{
  "n_layer": 12,
  "d_model": 192,
  "n_experts": 256,
  "experts_per_token": 8,
  "d_expert": 32,
  "d_shared_expert": 0,
  "activation": "swiglu",
  "moe_layers": [0, 1, 2, 3, 4, 5, 6, 7, 8, 9, 10, 11],
  "router_score": "sigmoid",
  "normalize_top_k": true,
  "routed_scale": 2.5,
  "balance_loss": 0.000573,
  "balance_bias": true,
  "init_std_router": 0.00743,
  "lr_router": 0.00094,
  "n_head": 6,
  "n_kv_head": 6,
  "head_dim": 32,
  "vocab_size": 8192,
  "norm": "rmsnorm",
  "norm_place": "out",
  "norm_eps": 1e-05,
  "positions": "rope",
  "rope_base": 4650.0,
  "rope_fraction": 1.0,
  "qk_norm": true,
  "attn_scale": 0.177,
  "tie_embeddings": false,
  "parallel_block": false,
  "init": "trunc",
  "init_std_qkv": 0.0361,
  "init_std_o": 0.00737,
  "init_std_up": 0.0361,
  "init_std_down": 0.00737,
  "optimizer": "muon_variant",
  "lr": 0.00784,
  "lr_mult_down": 3.0,
  "beta1": 0.93,
  "lr_head": 0.0052,
  "grad_clip": 0.5,
  "warmup_steps": 50,
  "schedule": "wsd",
  "decay_fraction": 0.699,
  "decay_shape": "linear",
  "final_lr_fraction": 0.02,
  "batch_tokens": 32768,
  "seq_len": 256,
  "doc_mask": true,
  "train_tokens": 267600000,
  "steps": 8167,
  "dataset": "wikipedia_en"
}
Below are experts of layer 8 (counted from 0) of a mixture-of-experts language model. Rows are named router (the router's row for the expert), down (a neuron's output weights, with its number) and show model dimensions 0-191. Each number is 500 + 40 x the weight over its row's rms, rounded and kept within 0 to 999. Numbers have three digits each.
Before each expert's rows: a language model's description of what the expert responds to. This comes from a sample of Wikipedia text that the model never trained on.

# expert 52
What it handles: Table and infobox headers
router:510518500506522575494556438522487558548482543517496493476515487545484495485429444510522463488566463461515514441463487517557491523516431456423434543487496593481557532519478504467471530531550473546471496583525479495543496521494515603513574471572552505511551512454558486502553488501514515529437487533568448600583517478569520519432486480413555530493548474530525552610577452472498447477494497487410538502513466515499539489484518460515460500502492457535458485482482500491463465551483526562521535481442574441527542510585443521469535513494472510471478515476492450531471421507473528500
down0:507451583467520481535465537523432505516483441468453510477532470463483449516464571431555459475548501453486488527467412528445573511474553497589513539474455526405519490470508478543486429543517454517484496520511573481508428526551524494506524541490534516448451533486445532499475497498460536563536510541516473480532506538461494478515511495438484479545560442454526511532507566489574464493581500471502534498526490460410424522464466546502491495499501477494486468484577469487485585449557519474515488457421475478479426486483434558589517503515536483423486551509554514491515527581515580434
down1:456453543538454447530489509470460499551531502504504445465545445483431448496458400579510462533501526466514483479531502519535501533515514439474539476483438453515558469475492531458546468490551542461583446458491485472446420561492619488588543515526496497427521452482542497560485482490462478491528486478497427459571518511475420490419524463537508550551506480469530439538474541541497473503459519510519524522483464473484449472537594509529458556486539459459500479503433446463511474493486467465520485435484498524465426505452434527526504550503409485452490470477475386458481522507503472544
down2:504451545509540370519460512467485481551527430453469514589507521490463440502481447497510540504518510474516503516500477580498436515506430449500414448426428465499496484515440483518531442440469491471469546433533489524408537539530400549524515568541512526503515545498458486448451514480448532483530545497451524582519478507523512555500539502535473471502460484538548469497464490453519476497436508499500520456518473431509499497522543530450537516522522512545508555609503503505477470370503518510517414458473510458554523544453459498501508427539414484483455509473442537465504505494545518462
down3:565495587537470485502409478510562513526478498515428481627513474493523489458439397490489528546434530485505425505460505472470525523518465431502559492448608492490467576415546522554474486567518511502419590517543449465469514488522511519538481532404545549572420472504441518528494471553581513511449498461527504495478542518526493512511532520486473546517446461437431483455467507473536476519561504477524486539462557506484506522511487473540537482501517504528498578493492544497498509492535524500501473448539495527522448585469537476502576528461505498458516508514550543521516509512410521509
down4:488481551504519442510497493491563524456507477481512522500555450458546456509536473477501503495496505452478450554480529514491496599468566485478520454487446601486460496509506509497488538506461459468505568491462486514503470480525491501494509504541522502485479504556513501489492463547519501522525597519422472463460499594496481456501479516517593568470494501519552558458454523584527523424536603528494579467500507568456555508558520520455497486497522489468551528547494516446484531496522505515572456570538435497475456542483485439528483588512471433512490519514547685578477492501546488551
down5:457448473449421471526487431500478419501459508473493528458512526484464575432474469472532516491477396453558494520505519596586525481581453500524483516547488481447518474569520558520502486548553591541541491558528445480456497416525467522510477466487535496443442451477450528531509462465493489441544381494544583530509501488495464494511517580498510500567526486541450534546486496495494491496528535474484483505501511470512457556442433492554502484519580559533476442459502478473489509536461484422500491504565467459541501561547472502560473483515468565530500492525567446490449484449476530532
down6:560477515502533432503531458545490512529511460492468440441508447469492505473533430527505519484527460466548462482543440473483560539566489501473510543494516395489544487517478533402473497488549459593538493480524467515483525489478541451448496561538462516418541479582513460475510457531570529547486487476504511510491589516502465477428565503544484521473426502525452500529441526491560508491456483539536536493503549562480454528442526564503553487443531589532488532508448582478468500526413502467404477516486432571457407481501566451447503462444511504516515493467471500461450457477492492487
down7:558505518456427510470464533498438457440455564531493544513544438531484521473546563475520475427561471488580457515484459549507434544498561544531525389511459486485430469519548547485555463542482476509507531526478565583489568567469470502516469493518484553446521529536560478474465463545463534515502485506537456451429522498508538469437500492468521464471465463548509469481537518498504488498415584521529552548586500508519433517517486546428531559509548473446469464439428540519515433458528502470512493461526497522479413501476498474499581453477464477514527487458436526446528499557464525479
down8:575542560499471574489524497546479424544574440506459520468465498554497460494498508444447524550511533485449487536489570469412490504420482469435463503482484479591476477483438521493489564473537463509474471470570449480510528539492515505496566502447506478514502449491555532488513474485576508550430438401468503367554466494575445522503559452472513489538507437474474532494471539506484456470406532507488557489468540495474408467471530488500528488519516439480473508521481464509519470540521515491516550466489541427540481477521503436531475518474460512465543518479479432497532545494397557518
down9:512439541585470480487505511574518505504430430472483499476605495494521444519464544455499440515451459490470503485451569479595504446468514538551523457548515523621475453506448533423466502527524473410505507501496570519523559495444507539524495466523482514504426438519497487525442470480456518523548567525468472519555493522483563519509512517509507428464440569564488506442541507460499480544447499485514473503445519540478439457463486451469565518488416503518524515487495540478498494477469523525474497501529503550479559465497553472410546536539457535466536524554471505534546567464478407567
down10:453493482412504515577597534531494516556513463451534515568488496485500495499468514411499412475493476515414435484495502437412436481431428508509444499445497483549487536508449461512490490526507542500420523446476525455494506539467508473504507507485516510463539487454445519531481538526510518464478515526521449421507519472469538472448479487384486534473528532542535503498535477521538557473524515519547454545574522488485472473490463425555526492509550438413567531512457517491509499453537455494492494559519472458519518568464448526514524465437519447503485524467516423496475421478445504629
down11:513480513492516500478552466509548527476450484495500539464474440501521405444490482496484523473526495466485377459522500512554460502512503446504506500451545454556476475520524534496494512495429445590575448495472504482555484549502570499471642493491497543489500445442522507532545497489534548459536475490518458461508460498483404504471548500385467504513523462487510534592497512496448458439448423468505518505461461532548425578482511474510497466464479438510516552462481531426549473480509546494468475433450508509574468465490453511500478564554497419538491471480455434464434527521490483457
down12:446517469493579380437539516509483498507520482491518498534511455507465575466471456535548524481465599523521457485513497500502511589439518525480510444439448469497470453475479444519528534492488508514494444537449492451484470460525453413544450492532479438544507478533487435538499440558455568533476451444492495514511470503518556576518506557561494562567570432490534510450494528529538497554508441452503491542525574439496482478470528480484570517496524507475518452495457442522537525504450535537479488503526577442511495500518483573535500540449465498508516434514461563519515472566592593531
down13:457539496473527569537485510502598496544457552550532536500444514456517557449506545500529508469491435484439494519519482456537544537508567566531500470517522472504438502481483534552536454515547472489586498424531486500419474543516497389503490559525486546494426471531498480534491537519478546490482514490547464541467541418474423502512500534536493450443488455490459574443506499453508492484495467481525509432558559469500426473436552458483539570485486583586465538519513429469507528464487442455495490451414514511505550521480401528540537575523478528498473558461502553487483476505503457461
down14:497481526488511544482509498556549487446516496476516476513542422491527473466577454447515579434433465481459510377568495544453465506533549547498468492532471554448487510551560440477487514533424462468460486484544508489387474514493564536469485490543497477486549536462517495515546452443478532512552507499469475492507471532438533436467411504466499411515515479474478490493501500548464601461518554489505486504463470519459574537544520497528554521477447492509513531545533566554508610561475456473505442515511513519473466477498477504482458557436479538481482536473530395555539501501559443519
down15:480445535515500475575512507501503501507528509457565483506474498392460443514521501531557417535524510556500530544504526494405522526432462466496476524516477528477575400502449578542464549556569578525501486485452601497515481490531525523495485545527488581482455385456519510500507473483432471466465574499524496539506443475483474527504507524510535473567507511505580498479517535454562501486517540561540474480478471494495487525541491442488502503473466491507500506518509506423466488471460416466532447537493493539492544455590500585472521465528450409462477542535442558513461519515485426547
down16:527475504469498445477498493532511504450497593445493446521495548521485451512488446410559486505471515500443529511483515447436508503510549472525448500584440487554503494537509480482439491486459499452437484527429430490543462510505458522504455494565477511507523448464503544510469572554535578495458530571478408509506473457531525588496480469527465505496572459569497560561448534513498524487563522534501509472507479428518505449448512393509535420469525521443517449522517494521429449529496569491528493526434494503537500533467588546537462485504560498493529494479491367493451510557479479491
down17:493512471562497485495483484480476493455566505559497462578422525455475509479548563468541470448492504465471493518428536453467486429452520499495562533486444507524472520577517511468500497522518497521523592429469474561496428492517503539551434568455501552580452515528484439563537503507583468507506475433550477550513504586486458532473489508481501534572484574519456496512471482492547522490538489500531578514533477534506457554512564425487509490507512537503491522511468523464477458506472448453496469500439469449410463473510445521476520565565458575492476470468492401379464491538461479507
down18:438525425451487501472531477582396504421358463474428521512545484490461532465468530583538480526519505450538460405525508522527500476504463506457473562466472524463537511500566525480550519506422469463552492520547457459497471498533506444498471475539488474492492517579482463491446567522503488516525531448556470597500504590532571475478509403490544476529484474481481493487470526509458541495508420401507512510489412472476437470434529468509513469523469545508513494512538521453533490443500473502419464446472505504528499514432470488523511537465505520467453532508521491542463532446459504526
down19:493471478455528493506482531528529567463452474471573437500494504521545558448496484534546458534524505565460484461442489478509563519540528558523564563584533519540447572532510485464555484474458505487520481508476494565445515454573518474465494556403428495508485532485511596474440515485513569504508473560485477468557500515563511461496510536477417494506540435408505480474527470515436501451387455394534566473516442510444508482510442457402570531471511474501503535535535486453501489493514478513465531439558525446476465565503500481497509453485501529450528458489478458520468491486512449497
down20:510495510520535510471566427485421521524484541451454437482461465513456578562500514492542538516467488525450478503460556434495522482516542489485477487506528471543506545515538487460503520460541512485459517516491566510450466518484551606535528501530566480469493550464574491488545508546493495485431486471489485526547461489487514477513493511461507563511439510530403449566487528495423460506556505479501434447501512589549498430550526485475454554460434484484515532575456504505513470509566462513587441448510445455455454509507507477529446534506496533479485466415546455414516489404412465578
down21:557515477532493497520502465522526525563506575501501539466508454500544417551477533576529482433543451495547467470482551473498460508536463500487457437486496561522502537487510486523473443553551512498522516542541539596601468487409506474484497531495563440473447485569518436507470452548528511444544458505520546459484407497469527452488541490576437480560542516499443477508503471444400519469531573508482448491496484455517435446537442562525472522495473442497473508480528469471529448469467567558474553519516531582548518541565581482476451499501466543468533483460492565530470465522502515484
down22:551553523464476513533443521522480560497550471542460524495513391476474480481503524380487481555467487491511478433445500454588477592482492511511480562458545482482480466487526486519534472547439507406486451448505525474539422516495409438527481525464537563507481571530481483541538504417516469485547488479530475472547562457447523458480473518403559481551523520515495466476529519516468455452454525481517560475554468492535488496543518498499502501467503493546492517518408503542522546473469592515511457510518509495556494408484551593508457557499537472491442567544509458530548537499474485460
down23:491564532466443493526483462506432510470570448534505575486454481442562494509502528480451457515468430535460422530521448591527537502479505583492551431457562540482501587454533588487525510467456519528522513600481466450510504521517520483482493537553515442473544521492497476529478508444440504546545484478569480439518478447473553479520518420480490518499539522470560465534475487489535459472480465509511493565435527521423469432526500542538553482584490581483525478497538472497492560500492533483580504461509463478454411469486480487551484450529549459564428477528493413502526489486474518479
down24:532515505499544449442517476486528478539454513468621449529451565547462504539545516476553534453481482463485411462534536494501515513469536525579479487545479474516550463557391518447541487533516505509464513500458538475500507519460553447461516428540555511529465484387570554521552510495543508515510541500504487511515597543497551471504488497552433529452525491525513468554458533499488519514507483527440564529527501531470539523499471484483450521517506495421459442486424494546473438509491502546435566481491492462376462588513495531559543513523587534551453455470480536508486455492506529485
down25:486582511536459563497541463447459529449490510479506568487514480503577451485494529520543490484509507472540415522444508433506482486462444497452543546463492444480454421519541532384462543460567561499490495501506552475433584509530512496555486498465444532502481568487494500551514484506557504462492472611498444458542470526501473488535509503524583551563484461522474501563460453526572473464504498483570509523493480532478430487531557584507546537517535485480555503513501505475523512474525554513549476484558427513556462455426578523478513500554529439500541472528553585547519492519450531526
down26:496528472432520456497467503481456503560498444582508486515494510549474472523517518424491469435508545516456538521486508511489498448535467590505562516544495540489451501478429484524517489438659427609488500516475551467519415468457510531482458493497555488504512503512550485496535462494493496464487418482460523452442515544437564423471503462494535457525480415455496535415538457423510440466517500552546488493496519536501489541554544491511519531490507460549511521417528518521497486505529527462488540539510482507425495504507507532453558451548492544568489560528518414568497546569515533477
down27:563528518483460453486524518547547539492466543473459591487482487528551499522424507569475433479477490575517451468575482498548539524484523500551445508501576467469522507530475456450514431469465502517444578500434560515429451507579533434537573477468534478473516513488447537468467531460511526469499502512506622482501512502496500428485481527494485504499482393508479494470477536499450504543422499487514495513501444548507573561484437546427517442472423465453462571550491543498481402458477485528523440542515470443492535518477490507470416515487501482501503520490504500508485468450477395504
down28:468505536507469573425519554496528481498501535479541545506509485466483509591510509434489482513485536472433507479439503454559471460427552498566498463532554505564448473552539474529487466539543474457600586472493567503527485465531517492512540484482520421497454524485523532540473424511516442534509518539548532478533506489469524469520509523493514514422481451541497532458527549483551493528455506493546498538457453527522456536479447534525445522453575458499544450465481532607542480500518486540457478532488535474476554386453549573473510512436480526387503487515452473548505427582462469467
down29:508519502467545459515468467497495471566434532590506474478542530524512572548510506472500530498479437528568459458514544431505484483562403512450484511488480504466513487507477459520471468425549513565536541479458511491547468531491588568513512492531501486446468561514517498528515544532462493544504460483476493520516474551488423589525477515471492604491547494447451521508456495498427503461501496481409445586467469511497451495472523503503435544532465527574498547551505544420474523497469549528509516590546539606516495530515563542489484545503591473528542487491472586510532445559552502514
down30:562544525574521473532602533476533540527504505505555525526509505530522481492473479463496525497473514452606506501441532537459447478491556480506532515552573529509452494503530434526525547584447473483479547472458470478533533542498482481567528601522568466469512549442517491457511508562438547512507574508507502498508530535565557472542457475507410456470551484495484488454553546534577556516519540514477497475494468492544509534586554516442522505531511487442481551537559508514550518431470482549515465538448547501535530548526511468573484514513520449435471568545478489528480427514491607448
down31:510485514489479521394505553518466500449460459511452546547432448469432485418526470504495497493571498509462472557365546534543458471482512478516497578496521504523549462515452500486494492502489561513501472537510507567515513498419528520547573500471541538543451465495576507502517493577475404489526538568560513558574550533466494574465494464534462491445520466469540481508496554490510478437462460553507459507511536549495564492512426473472463529470511500572471497521538512521526540515526516536423473490523544431596451500458492525482565474540465518514437568505476462532429467468510514535

# expert 43
What it handles: Common person/place nouns
router:495531486531532504499492452512489570432570548503473484473565518540540469432479459494520454517495464519559567462458512462483503566523453465459428566497491504374491521487548505485473505538457496513532421492492534502512547488481568559533574469520516548480552482431543428520528483547471522521424549526522397535489479539516524474441535481426533517491555530482548493500559515584560486496472481494458458529511459507479503458504470588484502390524478439469446529473498508485431460515469474500556585557512483467459517467513405517502467413480474509475493447504468449506535468499461486522
down0:458529558494460471541435528507518558507500586498452447558480435514569495462553485501570429514535515546563495511494501576443506437479482484525554584563495535497436506489487515460478482496501537478446555537505516468541494464508562499469445521467537494499501552531526506480495514547436485443503512411528471504449439516473455535471503456513503438502586508493558436562532485468412532462546536468484472503396546557488439516507493479504500501515522545522493521518524396473588500446583563471444520502526477500459469521582548482500485507443525521457546542525515472522535581479546495535
down1:519509524463480541462501434482563465517537512473530551524510515494480496451564529558518511467572566498523462485551522488537454553506494518513511506521443549556517453462481482409481503463515525477478458475458517512478497570553460478509447472491478468487451546472405478438477483426530485537548508531537504493473529480479536518499599558528474461485524537516500465484513467430494465461519460518447516496485527466529494437469417509443578553537507464518493532542566497524438546539511488518542451528501509479505479543469548559568522449545448439530397482516472658484495528394521440449
down2:474497529468487460475454433465429475491482499478473463516483442466548442442437525502475528471542421458460439534551513441465503486512516567486514465511499568511480521402478474495527447515461455506567498545506451500492433466459450552540510509492525507501478491548471521447486494542485508540505510424456441493652451489540548520531543528456457483461515532474478491484528414501529482498506486533515585506491501500489486467508576487493459500509538414593524498502513566528506481488441506483484497582452431549496435502437535514449488591482423516546549447540481500491458519494586547548
down3:467473468486495520450576504525471509541517541517500510485500524450545497490468479462418534485517517428508538469458572486527514449478452451504497511446490481496509470477527545550475499476553514525520439480488538438526521440505529534510495509529532439439414519509479496462514598533490509511512465427465519493511519552535511489523507509428509523445591574543500517470486504567526493539504539445510448503553530455482470515525484523557471540473518500486537484483531535552530458462515537516536471526514526515514433410468541472489528537524552463559461519489426261513534573523525538472
down4:483541505478490526480502454497511480439569486507457459555451494496547480550455590435474405453525479476533545551523432478538504469428535504511475528556535527453510463497503546493533489487525503534461465475484540450524539491477450492479505520522525575490541461517412527490475524488542510490490528493475481493472455535430524583496482523440441472592508509561551483531529537467521539465504536531564607474517513542513486479497404464536486462505397508535453416544509518463499518528423474507479511488449478500407524493468470458537454418459525527545461488531523613505542481573528560532
down5:547474451552535555483501495472473543485402502468592517488491519490584503496556559499440480473524441506535493508433499535483554449513504513532422544519501569500566447473504508534484520513549528554484420501500494531470458539520487542442601504513477529480567483479443482540534512491525466511546531457522406551518450604480508573456498522548474510480514480410458477509534459500462453492517502488500516509551484474491462457506513493573533538513439511541522498488500497483509480569533409511541505522506502443539562538516487563418517535389482523539432487546523486584533512479419465530
down6:513487513560529475512491547574462491507532535539515524452512518512472455514559539516531525470524421482512528534441499551468508486525508440525490508422436535487470430496531549509508532461480549491498492486426532530507474486447447490469519486447459404434550528471503451465512479465464488502524591481481545498495490545506484487577441458502450510476469512527498546447559491479457566514539465470481485457558475539502518522472454493528508509459508515463515441483457488510536496489469476465495539482582485472494486466489551509433478395391460495484485510542495732518516490521463486444
down7:556472445501544489511446524548481523553464521516492465502520483535520454511503481513528540423447521495516503464446487562549464521379481557484511486549483484467428557517484495549519461393433432486511567484457541509459503513475424521569536545492518545472512544464575447528443522492524480502478556502535495485475487554492425482479510492568528407427509511451418461528552493443464503517477444534530472495462506477535435449455462494540473582515488488492523441431468498579514482448530464533528513541456497517541506496464486483507485464479485445488476533488538612430599489538513501520
down8:489474568483457444511501508458535495512448473497590457466502506525469538562483533534467550544535569434512417444475515496479489525522484492461511522476539485484487499541474424440498428548483489501447495514550459491512528523492493521510535535537496461472527478526451420493516472455485562442492427504498458446465491463543443524526461546492421457534459433598491508498488475579498512545524488403476554503500509543496510592476400466498556446529464445487504520533508635537439520441520465500478438504499593512516521512566435524515519486528505519528475434557489456464519521440520451490
down9:534501463530479500548499505516482438511522492500527544552533514518562524534492487491466432509552534503473484432536524483533478493513517554450532481508539548476536463534503505511490635413428451523487495522428526515541537521516468525509486478490446465448513479496553533538517490522475545442488515528521490515487481537629515532498539548586500459477412523560536563511528554534476546444497453484463460488492559461553505479556480529541516524511509473525487480453441524424484539547493488519500467458458529519537448529512469492501489523524511549502515577478473712430471491528553466529
down10:410510468515469486520519489507541421513536502525536494400497442501456519521513550498469551481538497453445527481521507481499474490411504526438478547509456543520554509505419566427501447498538502524519518557474491433412482456520534547552567471540486523519479446513500528497489531456484556471525455572528447509438395508526420593506516498512457507541521549533555460531468480454555492533524501395452473532478517532527480520474450516529542573484491480562516487525501544481471527434503587518520522488497578486511500530528525521530508579535455483540503586503530560542536410525525520475
down11:555424430476445501515500475496512522445514447480551476442520547544455492434506436501473518512497490501602529484527494508422505520528469452434524533512442390502483581516505464483514525531411496517489523454498529534436472515492565501486470605539521523477425496507487564478595514456500481497482492560511482481535528498461504510483514484545570521498504492470416516473435502532479515516438541474521432460460413500460440505527469459463478478484457516500498469419459498540523430531558459502519545470496430491462499472535484393479483573497488448546495500415513489452558552436508477505
down12:467511481487540521520519538526504528550518404436428567479471467486500524516557521454473521513490511525503534526522494544517503446422517478534619486500514523488561498509509520529471456478490584519504532497461425478561523441440501495525487517468539521513562505527514457531472491439490470549500534505492457471540535491471578478472467526465512458485403584452564464531511503530507492528492497518506515386465462473430487439576541509492567474507514516462465472516513565504476448551446469562507552591499470493436473453581513473559510448519522502533498516519539341456503542516472475513
down13:486492496493543489481546548503538477448484506488505454518527523551511570477421475535512477533457471457452484533483490462547526467484470514516537531459491472493527467492543539585589514531561471557445519447539487509504493473473496478537473457515507525483466508553474474482519471571533493587437520483491486519520505521563471466528517465542402489529444553495515460457443517469517511520477525502437452483496486475536538391459526531483558539427444479527469505600564532457488514435517490546515488487514546512492574451560550515524493448527539520508532518517493715485520450495432483514
down14:486534529544495494515434486433448572512470492425510485538508606491485527477513501447528457432489532444512506479528514501430478585469519503471455402491470517519570488450507468548483494493494567486522488507485569540639533522477511440533469518515468447459498598486499503503490519482523488477516552550532548564468438562480534537445495478529488507500511503545422538548511537509478433451515465413489561445569480481536490586497568506526552393470481505506523518444452526451528538475495512495422469546529500538505534525533546433548496511526507549450490549508475531533508538499510500446
down15:488483517495482472509540521479478526511492554548461523482459480512492468560491495505587588554564451415533544427503462540496528473591581549471488501468506533482499507461563552510457562468486454448537508473487445534494414494436478478532503558465467482506443526481485457503475518516500518504519561481508508526511577546525522515515541512549438441439467562519487566497503534477538475538478495513515511568475576483382444444498467543495483535556543482446433569476479447487480457425471485546561557495494485506575523511508522489465522436563493471459482493556579584572483481508530534531
down16:563479502538456445558468432461529557558536487473519500470540514444474513561540498542416557520526477522527462474560420493474440528438503464529549470454475460526486398505487487452586431473500546465490482477500453440533446483547460553438495531447559527563470500442475598474429519540564499474583525474541447443521483484527501490566543549482520489508490501548541484522505476405510486541513474468488490513523529484463502486570490496459469551513509514567503557503615442492523560510454446547456528515501510515436472480507523461516436487474527496523518466450543522466445497472468518461
down17:564440449501519547548442492490498503473495513493443458522542476450487535499532431441444510459499495487577477452530514566484422509475444481505525512569517546480541501532555495487510529464482540480555527437439499514542427486558490464455498513491512489479412501499570470519588568466540535531523488483494540515491522501543502472541524508473469433579495536559483490485490540533448474512562471499460559577539540533526443570584512480506554552491473542530467527473561501499529396489534522545519462478497493458574530498461559587546469452577535533539478542498460615508520446533517508488
down18:515509480500479520551465557525506484453510445508506508540504489474501496500543511491491538497525454514408516520546494514528485543532512430560461470547452546507437469555516523447501454461559483428470436497530566506433505530519529516502560505503505433449512516450494495503434457476491523494378489486554483478527503439455517451527458557490509440496533540455488545491527462526463504482534461506489445525526543516542476506451453536540569412376507533448595476526468493417486566526501572529468466560494451431537434473454437493516526460483424447449450570493491459492526560532516445517
down19:498500530582476481507468519541516579520441511524449532518501527510589516561551522463482493559525494469484493543505498450548499546525507510533520509478458595522484488474391544500451418542581534450491480461514564460503519437461473556496446551540557478420445540477453578533508520638528501480533463488575514548536462510503560540499488434510495456517528484464495519493482510502487414507521561484418501506506550505563498499483451502557456556531511444497543483537505452431481517500521513554523496523477461544487451502466459476486409508479566491450497472513487400455471481451501518479
down20:524447551563526466487479437450524488506504460477492548467492481517438445507468546488494498474426426507569514463484484491511511499503462465508470506517505502420507497489536456398483512588526634606506542385544501477513485503496581550483498490500497439512486481526493463529502463520541448505483517544496496488494417458507507536449454478521498492490492442526540448581516517499506500463510469521415532573480549510487525468495523516545463465552466550506490511565527511485485514469505416555578466534461538496469547494514521594575437600509534502476476536469462590534526477442504489537
down21:516487496456464526516500503523431467517527576521470534422504525476427561442474516508446443405447472443443519538435509445487470514505528495527446545584497518463545490521511466476527498542470552538455531471500512523517472469500547467535455491551509458555485520428531458472481562445571534494573498472505489459519569515527503523505529499596520491498473485504540506592498440480530513398511504407536529476432590544497487515444480490528481525593500464480581491495548491469502464511530467455483492492463537422504534583533526479458498589496514536530544445476508446566523527486545450529
down22:463476527520482502517481543463528484508509489517521550549552479505456516436448447463521514520467474533490580494491519513510492522520539549479473566515593442486516559366605510467450434448569546498512457523509421401514516503519429486560497498542459538443522463464555517539462506498531474490475511544535538467571562563452560528503538480433496463453520473479476476473483527468501477552456540477585467482452506480442511500464557530478434470409475509484405418512592542452487498563464533550490553529469512495524465457504531508441522528480497498455510437496506476502498518514494486516
down23:474463429565540555437470530453526412477503489465551508436498550550483485486472457526453535476450440575509415503429470495396513498507497480473516491504505559533447497438488519542509497479477432484522440521498491521409452467436489518442416480544551513469505488517432410485516508515464515517557477458477557503476393490568525474473476463516549537483563455481499509502470497500488500484466525543514430543429496471462459463543523530515484478545504510523472503496475500535510499524540512513491456508572498519377540487495567538472498509581582521489491495424496425551503519544435497460
down24:399492458461486504546504495498471566539460531452498471490524468445509437501460453498486460473501591490529510448517521508492471538560488462445481506456408472543442491494498473472534497466480479493478429532542518481485418522508484629488482536513420452509475497538459428501510501440484478475445516530486550524523410521460440401552519416572444562503492546461540502518482533485532497495519442486430471464527490451533471485580493496468486441465561501527538508559471508431540479535469498451540514448553524591469428551524504471488488559515534492564495501534462457505506443540481476546
down25:503489515501504442485434500495521482451525539470504503459503495492514416570540493500429512492491507513498480426516499581532498508550455515510533469537479546541562473472419540497501499498472430514516476523506513516483558497458430443564525559452530526531534457534435524537519498531464503563484464556495514479500487554401533456450506491446541509597527566554460510504542507506513519525516509471440410482486567423485479524577516482421408430545490527452421431477490510517550513552489548478513501475465558534507487533472540488417531454521481477510471489401560409490562486482488499438
down26:506562511497543542516509510488584519488486448504485526499587451502519529575488458586478493412540481532541505491537496453536556479588454371552574398478444522500579489469537449463467464502539446497507460507564492550461470501525485511592574509514485530495501523498478534518531536543544519458473465582533529482529464486508495518465423491528496536572469468472505503521555468594415465495516493450526531555504492448482487471531441528503478473481496489577487462586437540529537454521467536468469526564504448475476502471515466492544466543538510469453541526457531550516495458509522489465
down27:483479533507491504504498551479480461484407467540454547540519547491514456475491488537582416523490559528518518494514520531503443552497564511418548496431520517530515495489444496412423505454563480480442467457468498544469450553467407399514485469461476463480479451538548498516502466483556561503489521498524585522539499521532518544521539484502495549476516527519486520476529606486483511498493551506491425482459547496510464527582500467568509440533534499538510575487452462553554417585499492528516422566532527499447467523549524461516600531531436521519519517570533499510538527508487538500
down28:476476525443530578531472503521513559494527488548480503528543449452389540441413532556556561520492532562472513502472444443508479445473511495488434569476399457457514493510465507482469531526524569464486544529538427477505558490531575433535508519503464522527541495477495493490503442452513453469497470510471514471528497557449564477431537529496526485429531462471542507455529424523503521445515532438438512490440466497519491436485472480429539550455475532498542477470431529528536527489555516521515435486504479441580497540505547426527474554519498525486488496532575429534546561488538425495
down29:498519466519423437547449527476530491429494568488490474473469465510542511483475495509544574457511528464537480522480549500497469508565470534512400437508558558445528554437541471497486486468495471463430520547563562506446540484432478510534619509499457450541511547574517551468539484500493552493511439478501565508499535443473509538412468497387536500484517483501495497496503508431487522522446491459543482468491548491518432532488485469484518538433573498472467543505504510484515520453537479526469574504454475434503503496519501458536503494445480446521478522528494640461560424450446539517
down30:497451530435549590491591459456513455492497487492466462502439524539453536591529518502530523473480507434482502479605505548541512489538535450518511389472542520538556527486467504519502491485561516456521504536456513557478560552466486512446544476476539524475521556531577475438460480507473467512456453501513536503500468531495526479531449456513480543492478485430439512517487536444500512453526449523510533483470476495533524503500470559552474518543490478518538496527437525522499470486558570506593416507514479526559453481491438525491489462512466487531467526507486298539516580485504508479
down31:471466488514519576534553495460482495547553502466449490508512530501508407543512507456525491462454495417522552461500513555512483488460475539491481439473520475520476521400472556517484493442480522498503440462511527527479475574508522521474474520532499409468495494499543502554604469455502509490540521519581543478472461425541499486495528526537510478538535479487515568618452446471480463458505462461521533467552493469482401509470438455463554507553567498524497518453518463488581513562504545515518493560524562529518460541464535504545538478488529538466562479524434438473469436463541366533